python train.py --num_hidden_layers=8 --d_expert=128 --router_score="sigmoid" --balance_bias=false --norm_eps=1e-05
Below are experts of layer 4 (counted from 0) of a mixture-of-experts language model. Rows are named router (the router's row for the expert), down (a neuron's output weights, with its number) and show model dimensions 0-223. Each number is 500 + 50 x the weight over its row's rms, rounded and kept within 0 to 999. Numbers have three digits each.
Before each expert's rows: "comes before" lists some tokens at least twice as common just after its tokens as in all text. This comes from a sample of Wikipedia text that the model never trained on. Tokens count by the router's weight.

# expert 8
comes before: " |", ".", "–", " 0", "%", "0"
router:473499470444525508441561571379431556520496548478643537533414535467491504488434487525426493482509495576509539540558465504574540445621568483481484575522452501475606525523577517532510422434544479552499478482476515471542496499457608572538477510493503474528576565456499499529472479572481510611509415497535512514506455568482438502529449517598532590565407508498355541449530578517492425441465462469577511538528548450495522574561437464456380421584487495428451449406466513510559413417494468557518550528466437466567494539509550534568454562499478476497563483464470553474558475479460548428566524456548507478504470415490501445474424652531528492436549502481468501459524527499569502476539
down0:529524554487500554497527456527427583417537469550552522467555554526535512555496489537569514478418498507534504451424520477498519502478433446487497424465530517580527575510407515557533492584490572513456534496489504517490544589517432403456480543524535556437532463418601479532508554401472481437561463542434523510506444568560452526452558528480433497484383505501577475569555504509625576543556491480420511499478378490523524455487578512469535500460511458485573477462608583512479535514438635489497493463587549540519514531489581506521518494497510454517513486548524596553538431489448468560470506550583551547486560520485551550578484502574496502560489497398541548636339448408440486472550
down1:451531539537573523453503632489580464401494458522540545427514542462540483543510523497505507569460511460566506465589554459430376545497448519539586428515497450475470477546484419497513504506508420576615471579444438578411499487474587432498476512499502553458434466475491480577473569415536502453541485490512550497527462404560466478560539542402454464542417508434539469549535457479469570499552511538561469493457367471546484642394415475517469509486497540565488531496510452519493482510531440504399475469559587537533584562417492479532509422509587507553508500432526496496569547500514417483493445385421491504499541580467470469522516463504481489428455474441453547548562522419584524505529
down2:533472464493465493413495484491508557500474504504483381559561485520499509513517581527608509520514424487394457517439596532505432514464448456510527423393522486551412528488496461418504535545489446546474511557453481469505620520515663417530435394551469551462450491490523429580577472508479521473507445447568456604527524499502531519420441489443508491481547455543501486467506395403481568497508511503527515356501456493580515519538462438567536516406539577588550500423514521407465569469421467547509514471493558503514531533576496533447488567591462412490457568550490506589500481534454560579492483459484455488574561609517451525537474412503495483501485429556490561442563445504470508527480
down3:459610475459486559575452439454503638435509532477456482472615596386449484557533541488474403488534512482535523435508489546615534475413500587473537435413478486523451519519566521488529526570457590491545499557570542525469545453482456497561511498512505452432456477558475532442606502512528467499433521575509502576533463515571527476557510451475450462431526486487562519552547496478533459408469466495460498482565493529509566511530531442493650515465466478588528566590578546472501521516503485393517474501422503471505482537381530465522465503485423544508548461470458582539472473534565475429398493467487485470422496643503506587470407449569537554439523511495579445501509527542582535536558
down4:594536579560521445440593501452501539553526504501449516381468576533442537593569437515410575422458436491504506498504455472486467473511449548589503560538418462440488391489512557529411488476587488405505467508588431531564519519465421578471552545573526513505523484487583512416407390425504437461474448624504465515574542530554554488434478420601486415482515465512480469524440487536524436528470486491513445495440543542486481466592529473428510471537508520506403472482461499491459483500541495500540538498604469504627470532462432551478513512523472571512601554539561530524531434558447538440474555522564434536464480534473551528477498458550491480551529556506494526509536475481592449588399
down5:469490528480499485438572516447438440640395463491569454494448564503518531588439478600429495483503456477489497507533526473485544429550555523518494530486538508481456501481555495489549481381572593523431482516533626597483567433409540533501421600420491444522466498482553413544454507457510480440420560464549480483470451429548533550503475585577409477516454462522477535503495487498634549473459540551558456587524559485424577516595466457573557523528499509453458513487527475489464418455489436582566552528446526544571523446547487440480459523668441489434496503476488493452410579475442563512472472552450495500547538567466515505437497535499504474432441496539533472440471507466517453497404
down6:460559486490568546493494476569553415508443588558422495456537470441557568584522508514486497535525528449476508544505527498530406528469539479425458506443538533444507451508454469472509491507446531543422435546483495476530396495434493561407451538548568483548539505487501450442434459455460438508499443519538427519542412450513551480523437492498548507510511494516428449584623501445493464511488495582462438433512498403465492589540569487538525467510507568583502534433553540485501640480511485458556526486529612586439456512426526562629558447540477514516452477503504562475388363442541508527478509453513611492456469418506408489466495430546578545445451485517506560471407594507464439600523
down7:373508401508537507477517519501479514457498490569503512457447494401521431540526510527583495445567474542547479465456454484488546513635472490449464398516433519469540536492460498524448451587579466593438525397491485460549507403429470571439476419455577536528441519540541497481488491506516415539584475466517522562469513523499574478544496441421535488461424529553519487586503379511530480543572547563495463487429446572524526513465566461599580505524539525556458555462511442445539604505402578567493522606511485513449511433483510547418454551514471462555553585526558515525468443518533559597477514535429475555466452450548431505540509479498487525364435514566445526482489578461485561587478
down8:438514498532513547582538532462510505556487509478485493521544472443522497603466537457580596496523501459527494516568577492434513420500530504554458536480467457521501391387595484434542581540412557472391571585460345539390441503505492505440534477519431503537520513446466466535447510561406515474486583508585495476490501543427508545541533425518572611522477446499550489506479577549639495538555576481446390563551511481518462478465435525488480490463433462493437457450569456480489544466451482427562495366513548467528450486459548501466547472516476512467516488573582489516446476483354551521501467518493510539460467463499488412435453558546456468484540593470552506542451467484583516571501
down9:461596522454442495424544463498385529527476509413486434420567493502557462575516535480428499426584551437529597459478557522520528579593534604497463494523472462531509636454439445530495556517461491515510583485453442542466468448516460511462553417448570513426550497466510515477476439540512410528462416395499549432534513535477565484513423536468476507505490489541429538429433489588544512529509530534532511525455453448462525472520458514506455509550453532467528522556659441492489521431564471463499471489569474569609556507430548446477508470581504498504565487533424475467517358484551437478463478523557483559525605480480454481481518543600544612517481568516594569518521452455539507542572
down10:475481528494423499488506562522519495527469447499458515475559520521492430450567492446479535525501493561479525520452518572432411495531465560517503449506515600524502536524440479534491533465526502558587484553527512469425588501508530312492512486476487547543538514486500466549507591351590504519483479527554510567544512580479457496509409458513592605502453480539544488525569481469476590429536595518511505466556562624450445525491469408485540513489469466482491444587526535474493555595470485459480459488504486665431503387480446548442407557559492626401412556550424522485516427509472460517495439550454502484424462538524524493546531524530471547552522560442454521569428512585480525475423
down11:596512433500425482472476517502374517613471528439546531543385435425497500496526547464412441667514576437447477566537504500561456460549527526564481524499467448485572541474538467516502488500483516471523479467473455490572495432593515483544513545506599588484575471511464509448526534528486504478562408477513499549443407493468474561528525460460438484561484546484466522499526546471483517526579460547480487462592598435425471481541539649555514489499513513402489533418490558481506503448447513518437531500433446485476544451559461543479546508495481489489464471536464498483417467479475506541508471453469442554525524403457404562542574640503618583468475419482548629509437499475562524545571
down12:537501508509406525553427548538543444544497539477543452592564558474533497538476480513510532438466464517567551459436557494536469510399492517500548486441504482463534597510343543550520559470465536567395483573530509409444491526560439448417429414541487466527447550568476502476488430488481529535536407508526527579529519466526473510460442511549539486394528479371627542532507500452574534509509614550483525526564565573457393483471499471464559536454413465473515470430491523545495566471476540605456493534531478513510385520465455546446514501502534521527546447511544526633556546523522533544483530515477484603511489542524563516488500480588469524620543561474457403461536505471404416543511